python train.py --vocab_size=37559 --norm="rmsnorm" --tie_word_embeddings=false --beta1=0.95 --max_steps=5282
Below are experts of layer 4 (counted from 0) of a mixture-of-experts language model. Rows are named router (the router's row for the expert), up (a neuron's input weights, with its number) and show model dimensions 192-383. Each number is 128 + 24 x the weight over its row's rms, rounded and kept within 0 to 255. Numbers have three digits each.
Before each expert's rows: a language model's description of what the expert responds to. This comes from a sample of Wikipedia text that the model never trained on.

# expert 0
Description: Word-final comma pieces. Word endings fused with a following comma, closing a noun or name before a clause, such as Forces, players, Spain, brothers.
router:141138113147143167133096117135172155111113118152127126181112131166137094146132129107112144134127112124129130145103139096126136129114092158104150173102131127129115093146133089155107086105197113109113110083113132097127120139131120093122113100070120114092142115188131115084149128137096103123070139131127127140147161105135136131149137112115102119143151101109116132115185109148099118133161161108112164169152130106120134109148099088193073117160104133135179143080105090145117148129123111179131145157144164121113101125114136143135108135085142114110121142111121098111089136180126104105
up0:132156119109097069112139171161148137159105155110122125142111106108147118148110144108129169092152108098141155160115151100139148111144143113097130137124115167106119119143139144144147140129100160140148125150143140155123097103079121121119130131122118134125120138100124137114147116137096146152169135128148136141119161176154131135161097141129112100153113135154100117144162137119146101149096111105094137125178098103098090130133114134175098102129145134160070133156165186126117129104127133156132181139114134096128161132110161171176090132117116137103156102073111078135088161104099115118
up1:119133100177140090099112122124105100125098079169113099122124123113109109123109104118113172098124160180130098150153151101142117137133093106122147139097128123151132138147118142121123117119152157113149094138166094176077162114112120106093142167155118124062121119170140140129142116097115103158167142123156129152139155129147085166141110151092144123150141127137114110162145136127121164114119101159131130140135173146142125087118149136080089109147131159143107141130142147101119111109169085133077111132156171160117140128136087141157130145124124141109145148101135133154147123169129140096
up2:110067150149162129134151117123111114111129149148128093169106129100112147117084117131125117113110126125069099098075123143114137148125185128137108126155107134125117115123107101147133145131091098077152133120153138109129117137120141143137148149168166124178135110134059152154164143108145124126088149123130126131098141110138116118162175117083132132157125143088152162073171172114134129126170135122113111090077129108119133150113143125161139125145135128106140101148131113114157140096107120120150129155105145127120123135120133150140140099125115158126147134095126190114164113055100121103
up3:136146159114155138156108135109096131151171131107150123160117083128115104138121114129143117142115111093143149108134093127126130085150125121119071103078146112149095152127122147123137117130107122141104171151143123128163122146163104142161144172101153161180151140115116142136108163132098127166139136178172136110094150136138116169095131132117095134107151145118152130105135096167155109114122154114139166119155152140119109086121152141103141108132143096091142089123128177134115133111127153160077084109101124111116133117109123119123137136132123119151115093139124172149135143080177160171
up4:153172098126139095119124088116131111068161127112103136172134099139164120137107093138121118176133154132147114125098184094119138163100141138099146137110082085172145107143160156155172168119154151132103117110148163189131167118107105122127149158147120157135113173118152137149128142145125165125122118138118171078118105088128161136134151151148102137137166121156139154129157172145164126127132146134141138139137152118138065133171097145160140151129140175107109111122128143147120138148109095117165103110089128115106157137117155111132090125137116151146120175072152133136116116148098125110
up5:151107172081115128141137121138157162149115088146115154128151128144163141120103172125086131107105077121111078149075148159130104075102085147109145119128120208124067104142129099137131101133122103125104093120140082138118091114094148086111101106149153135109079106141108141116124127126120123108105113108148108128086144130142113124122140109116119142151154090136134140111147090144073091135112101129133124159129135132121123104131134099139124118152120140139122139129155112127074128147132138057158082141130103142121128116143121113150107151109088100160104153120097136088101152119146148173
up6:117171093147130152083119151154157111129094122100083151127097090101132104153127143110100149158058138086117143116136148140132136136130106161141130111135166138136110110157098077130121135114134103117152121111163143116110134107132173111147124108155148108123115164117150162120124116119090099121120096106144127161116152160131126090118167141110146114138128147122142200079118156130081110120123132091078124134106097151154111126106101089114142109188168127170162159126113107122187177154098123144140139112159127095139126122076124137136134166096136144105133158115113107158157141107124101144
up7:094158120126136142149132125136144105133121145159130082154154159183151131150164114085177103143106124133129104153139129116109112133108095112137124146175149132123137117135107111144118149084165139108112107152156095112157111118133143090073104146137112145117145117123168119140137165133132128139116106122124106129132145143100097148094108125124107112142115142116129153178157116140148173136161106125133143121147141088095098141108147101132135141117156108066120144121122150161114142165119139117129126129111128129096107129151118099108117127144136120115160140181098107097141135171134127081
up8:101125076119081156084150154161147116142136127124116118141130113112114117117117120146141128091177107164113121134129147115112136155147113115112121138085132158178150118137114139107125145146149119168110075158104118128158109139062119109147150096076098121105109123103095144162116121110133160128117145113113146104208112122167144139147196151142110088147122113131123181104135144121136146105126146125158141123155127128103161109129116143152136136118121125141103147126165163114102159178156104114099121156117121098084107114169171093175145169123093160121107125131115113110118126138109104114
up9:134124143150099192113151141111134142150084082147136136116126114128110160150133135162121140140090086141114128159137224126150127114125059119144146140160163155091100099137114132138117127116139071154121116122147102145149145065093139156104145125152148144134132084108125113141145090152154109125131108180101140142152152164180128137149125170094102084096148097136125115117074108112104118143161122161116156155117106117127136106126146127095171142118131126087122110162143139093127128125110131122080120107171152115116111136144126103132104132150110149121131164151138123103155130142106129141
up10:087115122085081160160109114147114133114087136134124135103125134106158119120144132133125121168171123148135105149108130140120118172131137124106128105111130117168117121170129134117121177113150159093139159070103125127133149150113155156129132112121131073105105162130118084069129097120138134115162121100098181163107140152154140107104090119126103103153167125119137123099111122121115200179140114110118116146146141112147155135148081088142124101111120101154145153093118110184123116139096145163148104154118133129098123082113109136165174151123104136136080098132139093100143105158126131104
up11:137143070156133106118153163146133112109157133116102117122121156134113159135137120148120157076131120089167140158092108119115151136134167107099158119113096142125089072138146135175156092092105133125119139112131122107117155096158110132092145160133051141143111165121128148168146113115118124155112113108131092129131129137152166085186079154093147151149140133145138184122154116130103117135122178144133143102152138154119112131109128151090151136156159161124121139124130143134090098137098146122130147130145116160169131106095101155161130149119123177151153146107173122142115114160134100148
up12:199129117107135112138136157139157134144117119185082143169144131144108106105097152141138133066176146139122133137103152126131119124109150140117144137205137145109124107152125099137137132101119093124101150107169148108132114095098159116110115147117138153102131128163083122113142165107140139109086094134123161143158147145120192132163140151122096162137125123135075160146119145155105139129127146101132170157087133115155127081116119095121106134108154133127132117157157044131150104128094125122153144137097164150145133144120079142145089106125133144100168144139140159113098079146129137172
up13:077158161111169107132103099145090119170131186106114130151118098084121135162111167157105142090110098123120118136146137128110127143170124137139134148154149126126141148143106166137114140141135112156141119099135109156116123124090183170115115132134134131131165152156126164145140132143113150162104150128158127163091169170108185112105115135119075141159136078148120120137144129170096124138103120151119110128098095140108184124124160164155120089126146075144140121149129100091131117147131106106133148136109131126103121114076106103117116102110124134124138125125135143166170151103131179157
up14:062118153121145157177125097108119164166159139140104115165163129124099149138135147122129076143192144076134160124170130138139096079106101155117130132157110151076125130166102132132122120139125123148097106133155098163098158116128171122105133098141115163124112152167136112138120144124101148108126137096150101112134179123111102103104142145131113142124122154101136077105213153093138130152175117134122144163132129115132079148151118114087136118123155158130124158110110125114132106162121102124095143133149114135075135135111120143121146120165131133137172120114113100103127118137193121125
up15:154154144101142136142140126127130148164169073109096159143124134135160110137154141147113132140077112094117118122104109137111121124160151126085134111136107142101142105139098160146130133114172139108157136115162147165129087096104083122137116109144115143147133105135115172141168126147149097135142135184114107114104118166139161106130110110126086158143127169131085119154145104113093162127116100122086131114062134138081101117154119139152151146135121128142119124132141088140126160100170093141091153131115071097087137145141120119144113155161084122154179099120108145099178105111136150160
up16:133161165165143098124130117136133131153073134101144164156099115105163148118144108144117120100138138141099111159120156109135169141146143065126144162077140126116141137120101114143112120124167147129129127158104124116139121094106130129157137125075081137160102127112115182169136127117144106141173138143187149149111140113129129107124135119141062133133144130147110082132136161111141125143150144130142126134117137109115169110138136126115141098082091140153172137138098129141091121148146129139109126113105148115113111073058151176143155124170109118124132121150116096108081119161092095090
up17:179118127149119112116104147178137134093140179125159124132132135083134134135117136156148135146171140125181150134137118104096165145159117089138122147100086104162125145117124114151124146133153150136122136112090169110113116113141100141117136129086112123117098127090148106137138098149105171141149167159115094145149133148151127122153120166109151119106120114158111134142128135128149182142163122115129129127173149091104129082068080119132116150128145145116082123116123116141167121098098107141140168117118116087079148115135101121182138141128100140127143173132164099179121126123092132144
up18:128071164148127152131138101156141109105092129155168109150120122170177106124118122115105131130161145181106102113084115174134093110104093098148117131098097124157103137137124138081111151216094126126144130117135130097111093132122161161140176141136142112107129094122097152107115124137129109120179111121137156113120131145094167121138119154136154147122125132114120127160136155140181081125150076084155137145138093141145130128147106158095117086138100126134081146130113130157133132124123132102145113132163138088125093157135152151144118135131113118115087159122097119149151152153106157131
up19:121148130127110110149123116085121088123164093150106135142128159119122082115105177121104137086127142117091104142119136114128123104116150124145126108108110129077105161123120169151099154165106155118105122105135110142136174136131150148122148119138119136131133086112157111111074110108105153101116105137127160105119144123117117139081115118138087126132128108150130107112133135138127150092151108134117113126136138098138090121155101145144170137073129140173153139137153099076114134114109153129091112136149148132138133122115105154098178128076122140085153127084117123137102093107145133136
up20:118147135189151187096124199152133080133126146119151104147097140101138116118106152088093163105089143117124153126125163090114134137116130129163148172127164102121133110157095146126196084158130130113164126117162120101114133098126157153142077130164145100130146125125142131100134141140121100131176151153120137119116122092154106128154120109062131109115112141138081134166133148129138110138185152143109153141134137098139147128150147116117136135156143148152114117135137106124118151124114098146115123085132148127146124133114107102115072168117132113140112197117120075101113145140091136144
up21:109091142101122121118157161134128108115106182128138128164100126093140106113174135147144130158158105091146141108127097163112104111084140118146137168113148154134097161111128115098099083159098167087145120123153110148124147114121149144082146065112144133155111151124086130162125147150126088112115102098136116120104113117136174117139155162126117102134129120148124133155104133130134135162137134107126102130062114133102183132082131120076120168114142150114119139101126145114127153118063111117094143116111108113124114145180122121124114120106140129145109097142133072057133099077146104118
up22:131134139122147126140113122152124138105113116139129159150109094143104110125143079151148127104087131086109091119134142108087109113134155138113109124098166101104128101122144087146165130064131108179106113149170103133121144136095112132065142141079078088117145160131142161098164172113138109141114169161134133133120118132078112106092157087112076096132108085143150087131122184115157097096097127113123157100132088159147107139094103141121150120209124109089182150166121147132110129142135106143094180171114117134150149126085123123107143133136141060138161145137109101115117130118123141147
up23:135124107166084077124101133162152099099104114124129132122135130145097132126118099109134146137127114084154119178145097112118115173162124160099154131099109161103083115138149114148100111133147173150115118142116184151112105150102055149136108167089133119102103154101133139123107149142098153160166185125138087146138143125113113111145129108134131089146126121137140129099117156120089121103130147120121132134152116155132119125116109131161100093163171121175073144153091146142102136110132131163153148139126139063146128132128146117171130118145133148149109113120112070123072123089135118131
up24:123152101084085077121113132134145123094164167123130107161138139138132105094096118113124107121147140111120134166105139111113117108091162161149103107139134144147110159110121092115150116139163138128111104125132092145111107172107157124142127130161141103125139077116141132138132127123172136158149149103113090118134124131130096151108107181138086129068147126110106084143098150125113129126137127089132100125124134125145107148082148181107105151112154136121122106151124111117170134123123127120159105095145113138090134137129103134140126080125139129111159090117119136114079115104131183116
up25:105155122176134103140089110092138179123157132087116093124107119146142129132142189126171149099146126147077148137144118142143112122132128119110097099123114114109082138121088186114134128140115107142125119126135130111172123119124148152171124123085093116137107152115181105199143141112131146126105161145142154089157102122108116125135112151136100135121108159121132101141112125133195107105146098157149149096116107183107120136119132133152111125165130120122108127180098139093123155181160104118134094159155122099120110080131127159136154121149129099126119121111133143134144095083164134134
up26:107114150110151133118128106133156139115118177116126130162098124112115177110117106096141168141105144129111118092143124157129151103124139138146123138166156145087180109094117135134092093117135128131143124114130133111118132113108131139121149139134142075123165124102151136109100132164124131143123142150114076128137151121142124084167168112127107069120131105134122090164135131081144151177125129137123159109116086160120085114100114178136149102133131081127129157093151131132141138158153139114118114144133142124141136178151147107140083122135081125170128142128100139125196106116151139104
up27:162109121080120114148114135136120110133148149126152066107140123074131103112083092143132089116127126123095171126141130109117086093138157130137162124094129156140136132135207128110142115124131102097122129145155108121104133110102161104128120167108051134145123135147088157138102141163171122124118135135105131123119130124100096129077096123087139087154122095121120096059120090110115114120164121123162132163138181117112089173102149139127087102124126097116158152109133073098108128100145162119139099139133115082088113140137125132113141110115098103114155095112120087170125108101106156138
up28:108110106139131160112106164111106124125147147100129151161142085097129127162088169111125118109138138095145147116122146136090108110158095135133127107080105107127102152166128096150079101166097149150186149142101109195128176093114141146140122156119100117145137161129142127150144103110149144116091134139108149124119139132097119110139116127134103169147121128140118140131137114129120106121120148158220100117144122097135077107141140165094117119153098159132154101128134103107152129136156165112146082065149112133136122137119118128119086103142093108115159148118126145118147135101127156142
up29:136106098133128143165152195111173137103129127107161147174136142101087120127085121110118125182148108093146122131144124119101125135102111153110129151144137116135093134138137115141138140100146176084155113100193104138110131124092131098121066108089100117084137129121100128103156104116096092128110135156108113126136099113166101126131094124130123154123088143120124094149136126087094154138138131137137135135124147143134128158142118109123130176136144122132130134117152114094086134083153090109117099125108132101152089137124132139107083132105104086125126152149092124135097118121105138131
up30:104068147075115139132116159140152147111147137150128083173124103103151128134150138075126116088125104127090120071153152127121158123115106098150110129132108140153137098112155149113094167182102143104164126102104139101146175062113123102145156147147100134169162121131140107104161092133105142158134146096128129150121153152101137101157121115133142112150115157145104127137142160166137094153126132110142133105083126104140143177141122116120113122134132129126090103148151131160109138120093107106155125123121123108142154123096132103191139157119103134124071119128166136123156118110115109148
up31:121151151146066116111136147115145103107145159152115099122149140092140165109105114113079152096153170111143124081086125057148117122135099088111125120113115132143105138109153143152180133129147085135108133083128103146097129126146098137140081150137156125129155142078112060153116133116148106116107146165178118115164093134091143120146125146111138124151142187108121110146103141161174137126096147134156115160136119084119133162138163126164125132141140124121100123134142110115063117148101156093127154177114079139137117127096108138148128109110097111137116121131120123163102112144105123111
up32:140145136148147114121159127107141132165194165115135121103130093127115120163137100131124084102105133124117125127144115155133089129120112127111102098131149093097178123117120160098109097100128151124095077140214135142153144111160133102166125101156135121143136095160131135162106153116093104109131129127158090107136096121128067162092132171111138110112107131091105118148134111152142091146169084149140103140105106157131134088170106172088131088100143106128119129128141104147154165112158099116146098080121107121108130085122121120122152164163159124128160180178098169156131121133148155098
up33:144137083125115132120148075156126129121143135127151094070129092123133133109087119142106141130138144081143114134157108126145143118114111154116147135107130115133140112066135193158116174154139160113154149158122123137121176120100149148165127125123111169155145139103126073130114087140120135129133112157115105094157172136154193088134149100143110081130162119138119133115113134091112128132112104121178098178111144130130125139125117116079147150094171128149115126134144149049117140128128141165111115115132095086125135152096142121198122121119145133135107137126134096101133133119135138136
up34:147152174087118143152122107114120117142159110111150142109139128123119116151103134080159089106158149136128116139181074111137102152115127125149115117124093111143134137139124140120096088129166120140115128138093155108149163105130130085110138127148181147136113115153130162148124129135138149144113135101170091147120147163155109134159095143136150157139125133110087102163107144139121109112121113126101091152122126135091140138152094190089142102167110135095134101092139107100144151090140129129111174099077143120139112091110181138117150089123164167121143135102141094117134145095154132140
up35:130068099154127111129127106150122165143106117126154170131130166103130128136116159131124113164127150138169107132147141110126093105129128101122154160134158140086163108173189131173162172121124120107150111074155121111120098115129135108137176139094143152125116161136086138126133120124118127133125161144101062131119155115159141143105085129132184167141152099133177151138075093125129137074115147117145103124123154149125109121161143142149116117156106092133128128080150120121123127089115121099103155150133087153144155098136106100114134138165131150121157171113162099118137133134129136118
up36:071128157094183144151117104120132105140117145094101123105156124109140163123121123121110152139141126118136116108121121149166180146116111120111153180129084142087136156123103065144097108099124128122134126110104120099122099122176147143131157132116136085110104152149142134138160116159151125119111140089140141175103129104084089091095193112132104142141114173175098155121132127171145118126158148130137113115074105149115166154126119135139089177123142168113099144115115120149131092125133120111131089109126144152124150114138114128103127127077136168148123112170114138141132105147102106117
up37:130139107122144105129152136101149179132119122114142154142151152157113123117156141113111125134135117125115094113154086122153090055148083148122133102091108131059119107141109138163094117085118133142121183122157136106151121082127138114139143111123130093130108109135108163100105134069108141102094135108110081132151148153117114141167118137136068121110097130095133128086136109148113145074130160163176116137142135162147143154143115152088119102130135121136159157113120112103104105073133163146158114164147102089121122180121147136119085155137091107105071157105133158101112150131170158118
up38:101159118155138110140153118107086077122140153132126103119140107148132121151107128135134180120111126127158121127098109133107100134123161122152091141128142111105079146137109094143168097119180104155101116104136125115128136132119116135122136163158117127125093106122138074159110154177136134097113113135112146121177158082174145148153177140106143101156126112131160155111168143095124117122113123080141107140137112131129132127130104125119121127135140093143115139115138148142125109160169077122081119164111113126149113125136179126126111106105110096118108091157094177085125117139187148151
up39:136082111173105150133116135146126121113143124064132146160132129110125113110117142120143147124090142109157101122077116130106153124149168110126107149113162098139117104158058141149144092132130139113149101109131122170116095131117158127127115117160196142117157103132155107106111161128121152089082110103111138113135102142138092182109104130110120143119161095119095107176131109146116126122185119123127101190103113123138160133140108111156131141135135137150141129084117137195094119148150137156134133121174142143131144122094135182078122146119116147150106153121135105136140172122135154142
up40:109148148134118103150112124127139071159134090105123095129130059143081147139125119136130164151153147131129110143145123108137110128112135158127165133121080128140109143107108184119131098102145138120141174127167166123103131137086162077125132136162165098127152105127124143128124173147103112119139127128102137137117144109124142126129109119143153160117136086096167112081128102130145152084158146128100122120122140128131115123101164143129109135110094126132138159179188137100138144150125165137102142152147128128122150171150126122111097123119169127104077101093125102184076108162142083076
up41:137147166147092129119141117171119136167115079140106153121145171124117125134171135102106137153109153140116125161170087169112131154165108147094128157133142160126130123138137141156097132185119150139131110119133133121105096139115114107111133108060154108150103134135148138131106161123147203140123155081124140123117130132099128199122148157125112120133140104101157156111148139124105118087123108148127132070162140134117118161128122137138101139104104123143164140128130123209167130089103111133097169116124130087133121160119151076110110095115132151148107119127125109121129109103119130145
up42:153090141094121137119138102165131129119096124121113133128131161115087115147153116096130134096107097135113159143104169130106148142132101147153138135129159151135104103095119113137083158099146104121124094130111132172128106137136138115144135135087121094123139137178147101128121100145138124145122133129112129150137174107133149130176123163119118105125169095116201141104173116127126136117094144090114137113134152109087156105104120160119135121170103090131143124146116122158201101117106168144131148113118126132121127096145168116163147116100138139113160120134163114156117109135086134103
up43:118097120126137187120098164126131168127073157136137155116152084111149176145069108145116118166157123110148107124123183130153098133149072163142170170162112153118179116143160130153131122137122105134129100150156101126164125144151144102113131146125111110134124138121154139124130118132109109126128098156105121131133097137136090173153161055128142097125133103139107130143121143145065139157124156165125118161079113138146050144111126146123142108138162123127096123116123128148123130120129126081146120141124140106137134139104123115114112120123128122148109146114132121117111130094100111131
up44:134080100158141120097115157136136166136103144119137155139116099133136121136086133104069125157155134132132150131153121122140135128154103187147124173155137145147114157098156137157114114158115106098108141098157120121116133119099115078108085168136153128153139141111083132152141143082137150109110167153126069140124108134138132157129151142121119173133106134132155148115099112116119128088125190110144085155154099123131078168140137162144114147112147127126108164119120151136129108153154159169062116141151143101139140154142166115130138130149121148119169094107138111119107127097144157116
up45:136123150121173100084103112139117108111144142126159098160119129127157089136117121097117137101130096124120089107143136123136176131088125136103137125158147132144138099078114138144099151167160135104118173138166151124149118087184093125136136154100172147092142073113137168106126107121121118121080115130138173143131119155121130146107132114131150134141129191173120148158129085117100060099093172134148147125122106131126171165156131119110131087174107148084162107082106109125092137132132141117134114109112088116125099165137141150150128138108133108163074094149150084135148136130113162145
up46:124175144118144123161125145118149162138154144105154117124117089165126143146158146119128130111130129126147123057172109114109115084157163105143118115143168144106147162129173179121120115133110108120074100216158125124123142147096161137151170103117137142137118105146108137110107153082102130141128111167086100120100172158099133129103131098120126136170123135178110141100114094134118122140156135113128113144099156124120164129162165140108128118160113095091146148164172133111116159101153099099146106163149118101124110140152149100119096103118122152139126114145099113117100141114135112158
up47:117141157157131177096099149137111123153103094146140113141126131142125128125141121133124067196121100175091102129152135135119102136143141129134110118123100134140131145093103129112116125137127092125144103148118104150138121138153185128143113116139156111141142111128115151141125156127140114158142125121121134137120082127112168092126152138122125153140125090081144086135164117144155166095096104108107170142106117136113130102073120137158128132154171129113117173144096157165125155165110110119103114141109149104128116072131131116099134127114101132155145102124127122170141111119119150120
up48:129125144152104108143093108090084173137143149088123107150125163163183143113117147112155123102099139124107136144125133074125098105148119103166174116136130100099129134121108107125074099119130087137095142140110118148109140104110139124138165130111100176155096129125147105135098141081127126111112143086099149083108125069115122094132153117154130123116135150117149160103132150129120126128110096116127120122146131108131073168153095134176110121084093160117195170102139105151126144103187099137108139138163165155127159156116154128114123117128144133129124144127113052148131137110160128112
up49:108133121132131151150110131129140121139126115122120169151124088135133114090086117115136110122117105088123135104112085127115124089129106133113094116108110126085100191140122134152111103154126106161149123137084129073164166087166095121116157100106095164163108116136117130091127135119140116104107133138145140144110116117113163154146137142157094126137130154145159129114100132140131146175113161089151160153123133149112143186140115136122142154084112125086136104087151091109135108163141126111121092092168074124138110107118111144149087195102120082102110126104126119094158166156136128134
up50:139122084134094129115105109117112100129147150136143112082116096111119168105099145138131136138136113128134110122112168080110133099082139132148118106154110187111141075159105109123106158087121097123112116136089097183121088128097129157167137127123133096152128117109135113152118084108072104129116091113125147065142146165134129123109162131086126145126140137092158140118071151161103143144122158158184094160127149144091111124134129070141132123145104134121102077094098155138127115123139141153099118112104156096082103079112114102165104096119092144094147111104128104127133130119113142114
up51:112122129125134146121151064135101138185118110135114175098116098175151098122120129117134081128067141142127129117120118140083124075103109153128090114134186119091108120100122138137116141136102095115139139131134108132191136125107148149122165117105133141159123140132156098096119129109169150150107115131135110120132127092143091129115140120123119129111106133157147094164108108080125112114133107141127116070112086134105172129104111153106141146186109144119105160136114171116115136108147098062162113104108128141114148094117168111149161175144160124094113142145101132106181136123146122134
up52:109076070114134099104139156128115144152129152126104115151092152133099118136120100135112121117119101102123133100107135104133133131165076167159149130111114150171111121150161079110128145106153128110146112088114152138148179094092168157165122127123128096153161126123084139120120136144146118133153112123134095142125115115123128124128114117123129152164105151120123118117123091107169113107113152100135145126104107142160171127126157117123098139175103141106184127182125142059105088157166119122156152126168102105132113122114134159158111119133114131142127121131128117139149146123114102067
up53:194116100153080078121138119120150121141106137142143120140154117126129116176145101181130132093202121134125133171139156102103102121125094096085127126104121114085117137169125132174125134133126142120113076185096167109137178163150123098147161142134123133115169180118159123115102145156169149123162149162141113168160099158163099088148106128118132123144169117119146134136142127137129141107075132131112162104162126125155088141135114132150139112134128108140088121106121183140092119139136125114136135109118087143090107129161155134152139119146154104113100117116120168101077148149121140129
up54:135096119118162162129140133149132141150096139186105141072105130135131124147127118114134130181089124165163173110132142115133110172147128117145142130174141132164094065119118101103145160142117126114126157145122139138124152143149139121125125145153144076119145124185102126138121123144147118129079111128124143128142140133123167143150112167147142158106132143135128099120104097109136118145096105094124120099098150102170089150145111129144137098169099122119135153100143140129127102135107152138113131132085110168089132135092086171146127132137159122113132170141115097145130132124128134149
up55:130156164076133105108127140135144137165117109134148135124140205084105139163114142102154143133173129129129162121165092128119118084173161111124115129104066134123132117132126154129095113103096156100178142119146116129145121138108127119140138158105140078150103160129140158111129149141150122161152179154135117091142130128131202152125093125093143109118108139154122127144151123108151140159110120104151094092107121133134182145186069113118143124073163141148095142135136106110092155151132123116107136089099131100127141143170106104124110130177151104096161078139083107092127148131103145076
up56:121110106154131138082154143112131103114148155136100126126125078112088154148145099100125099135119145098126091127118126125122127097172155121153159111125119140128160113139101133153160099129104129139112101140130121131148097104122154106113098114100129106140165114135101143139121172108114146116082099158125070160123157131151097132154101097111131111131083141166130165136141080130161162132130102128107140109114116104105091104150114134122128121137113120132138124167101118139130090119075103140113134196144149120103147128125137133134129117149162117146177129085122131091138132161141144102
up57:117102107124144202135117134114128173147119135090141127166147150197160117135117088117102147118162097146140102151108114118107099132107101140155104093158133099126105113181125123103149094102126083143093098135115116070133123142102166152126141112118136153141171094120113111119106091183161123090137093106159127113133154111139101131177135149101113088110131119107113134183131097118121117105127152160125134114104114112163108100133125177130144157168152166133095146150171165101136119085102096107117115155130133097125132132087143127102100122103095131103113118147119182112114119117168124101
up58:144157141135063119140175138147172112128123178151116141130155116143124104143084134128154125095118143155128101111121123099143116129148111133101136154155110166121108096118110124115152150127128073129127138119164140154120110119070072103144161118073176164125109151111079128119137142132129112106158154112154094109112144122127155140138158119096096136174148124102123103110117120139140146090127165156129134133116175135202159131140106119140186107138086119156150156160131126108108131101173097124125159169133144137139125160097125126119136136129080126087132100122126095154144127175145116155
up59:114142130143102167160135176118108109121095131111123137122140159128119127134139174142099150147136116118095171121179092119163172152135104112110152142181179121151118079107123144126127118088104112125138148159080106146111094112104139152158153093125111122137126103117147130152128130163127158109085122103157150103108100098160173107095126118131139154144135107130106096087159116141112101137077090081143135112157140092099126170151144115122136108058097120112069131117130128170094126157099152149141128128106138146144114149109098124097097141134126115117182088113139105103110145159081134137
up60:173080127158145128115128148123124170103115128172146134154112136141203102136153112155154165126091124115109171108160206117151141122103128160190160137176156157138158163125127125122090104156135094116142103141104105142144148129112170132155146122111126137092183148144125110135111137111101097107141073133080166120163144075121098139116155097110120133110116130138122139095173137123133136116158133110102098143080114136157086114143136158144122126108121133117186151165140140126104143115138133132095070134167136127140143124109116138078126114159123137127107163106106157144143159131112085093
up61:157105072110136139141141169121161106114154124138125142122130108171176097132105155120121090121130146114120084087100116107146149131133180115115144133132099141136140106151127138122155103117136111130105127114149117140119112134103141121143145071112105144131122116121095137167172133074095135132090110139123113107104095121082114127142075083145112123123116107126113128148139098114096097092125125112116144157149149128139114194130140116108127120102136153084146117112156114119114128121137121174152114140093126092103109142115130092126149103221163170091147093132135121161134115092111151139
up62:126167148104117129127120160118138136142120152154120129110123169120132122140144136146145096108141111138169102131132160111136148122160110155135132137101168170148126132136148097145121103142141118151134118115128125135186152184118094130157135146143140118097177105131141081098112139159127094125137129114088114138155149129166089096147108128139124099118117151151102123125122145099138124140083138127125179117176130120105144094142124132164104117181137122139153152147133138125130166106134137146107193163138119097092122137123091135098089147139143075106130133123156110095076157146075130154
up63:117098106157136147087121104160119163150140132153160171124133106100092142178136129120127139135128122112132134141154138139105074145141142148145115111130115197146134101061113149175142153142102082137125106121138112145116122098123188166121121150153176131105165129160098115131134131179118100119112138157121134087159154112098165165104116140149179152117145079085123165121166154115084110157141088185115128077133160160138140073141080134141137177152102091119139131123122100095149143111127111119172113108114090133140123132114125089122099156155097105108099137169133120149111147060127125114
up64:154129173137151175152121139088127097079108135116120141128106114086141134123123087100171117128157154135104111125110122122141142169153127161117138115113174115186111127117085114113151196141154094108111086121134150118117133164090138143092136132139129113156104167151139104145158111106104139110162085128098143119158124149151117152124158139124124142143134136101167130127125181119158123165137129118091095142115145099120135132103137071134101130150099121106116109153130132157193089114152133145167123122100148135121131126118157093107116091151122125123167078130127156098123136136094102089
up65:078145152107180132130171100161124123144123108111133131111144106081117154160179112076146083137144089113128122117124136108132117156149142114134150184122134080159161126130117138128110129136112134120151141125139137126143138170099123124096144154078143144152150129114109153185122121112160116121123117141128116078120135088141143148126135127117110099122109111169161129188141126158151150152114111150132111115078136103148126123150116135137087058116139170151160121171117128074113114115165103125160140116087169151168137140077113121099071150136149113123131120141125123173140125106094132133
up66:098111126141140125113117100099084126130168126146143130135101201128116114125124109142124140106120120133114131139121087111139130124159115118126112119182130121136101091152144126117119138135102120106129149091123130117129132099163107107141153082086142097134107211129102123122114137138142096137143154112128103105119136137124145113126150151146109126120160149113149126138132103134196114128077139110107093095130107106123142117118121129108149161098130131129145156124135115133180133109105182120190098181134142108106118089152187161155129122120113144128131144145126149176138140139098132137
up67:126107120101158091158146130125116138096129159119076158107144070131133113162127133150149165126113084111120121143128181133103122123118114106188144119107116183091103079104126126122115114108132107153117102112171114146136137064148143133105116124137118149135117130097105158104131118111128124132122128133115127102073116124086105158155137080154118103131108127142114115164086095100124178120162120176114103145136148104148155147098148103101141113148164132121111123119112091092156171082114150112146161149128122101125122134114104090086060089149098123140104174128149157154115126078140127117
up68:132111124136073070103099096135147108122120130111145111176131150138133139145122106112138149098115115119182172137078149126123135127124128164133143117091130117122090083096125129146120142149131120119125126166154164141138085138118132107118114144112119130168145121102146121129127129111116127146139169125160156093135139143100090127098054097113148127110114099126127078122192131131191119111158127114114119122140111113144069139118126116135161136130106118174110113071142131148096137107121103128140133092090096119148094138089137152128093113105138170120110113108128133115116142135117160182
up69:114126126179122118167115110120139132108123129114111129148089173132140109121131067117123107073136111164110122152117143105145108150116083146153103118107165105176108146140126090123139108160165176118125086188166177103141148112160110127108066137147177105128114120089108138122126105140107155095176145156123147142115140135114107092110124158113159145106115130127124097119121148129163134129117139087152136123155152137082141144130093097137105121125106126145159101108126121114103145139106070175111119092150110078146094167192117142082102170089122150117129109145115129114112102123137148126
up70:112111130096132136129100103093146128110126150187109138096116145101149151143139157157151144147143145120126145150121134142157098164111123136146139131131104117132189120176163111129117155174105150121139157111123142121165119138090142149130149140067126089125165115114120136155152080125134140116130142136115165173153120162112113132134134111122104073118148133126094093144116123124133137122126164162137146157141131187133126144151116106116126113138106077171095142100117147153170143146143141102164159110142142120157124113139111124117153150109108139123130140160065156118155120160139085166
up71:150197120118151140154134140103148129125119172140131114135127167143157077145138112112136115146122108126134098139128131093130112148093145084106136123092103151104133118121100078093100089100112110124144127131119131119175097127121100125130137100166133124121134122138151189133104096132112123112124119106127115129095118129128119125085088147101110095189122141121117118123133090148131109118135138121123184126157128151097107181133137132133104146162116132130131146112116110090176115116120143117150116130137093126099139185145108156114138124118181084074177111105156119098105150164090099137
up72:141151146178143111141130164120144136114126128108108111125105146136116086108139078099094169134160109142164117146139093141119119153134138119127141130109138149133137119167157123151109145100142119142146124104155096124126089162087094116106142076128145138094131138114161157097095111147131102121123106100111142120190114116150162124155145114107116109154117110146145165155143109129150138100118158148107147149123123126150104136116147130127104117144132116140153125103153150161132134100098125168175145142105087111137155134115128118118074117100127132067150178140145092162150112126097120124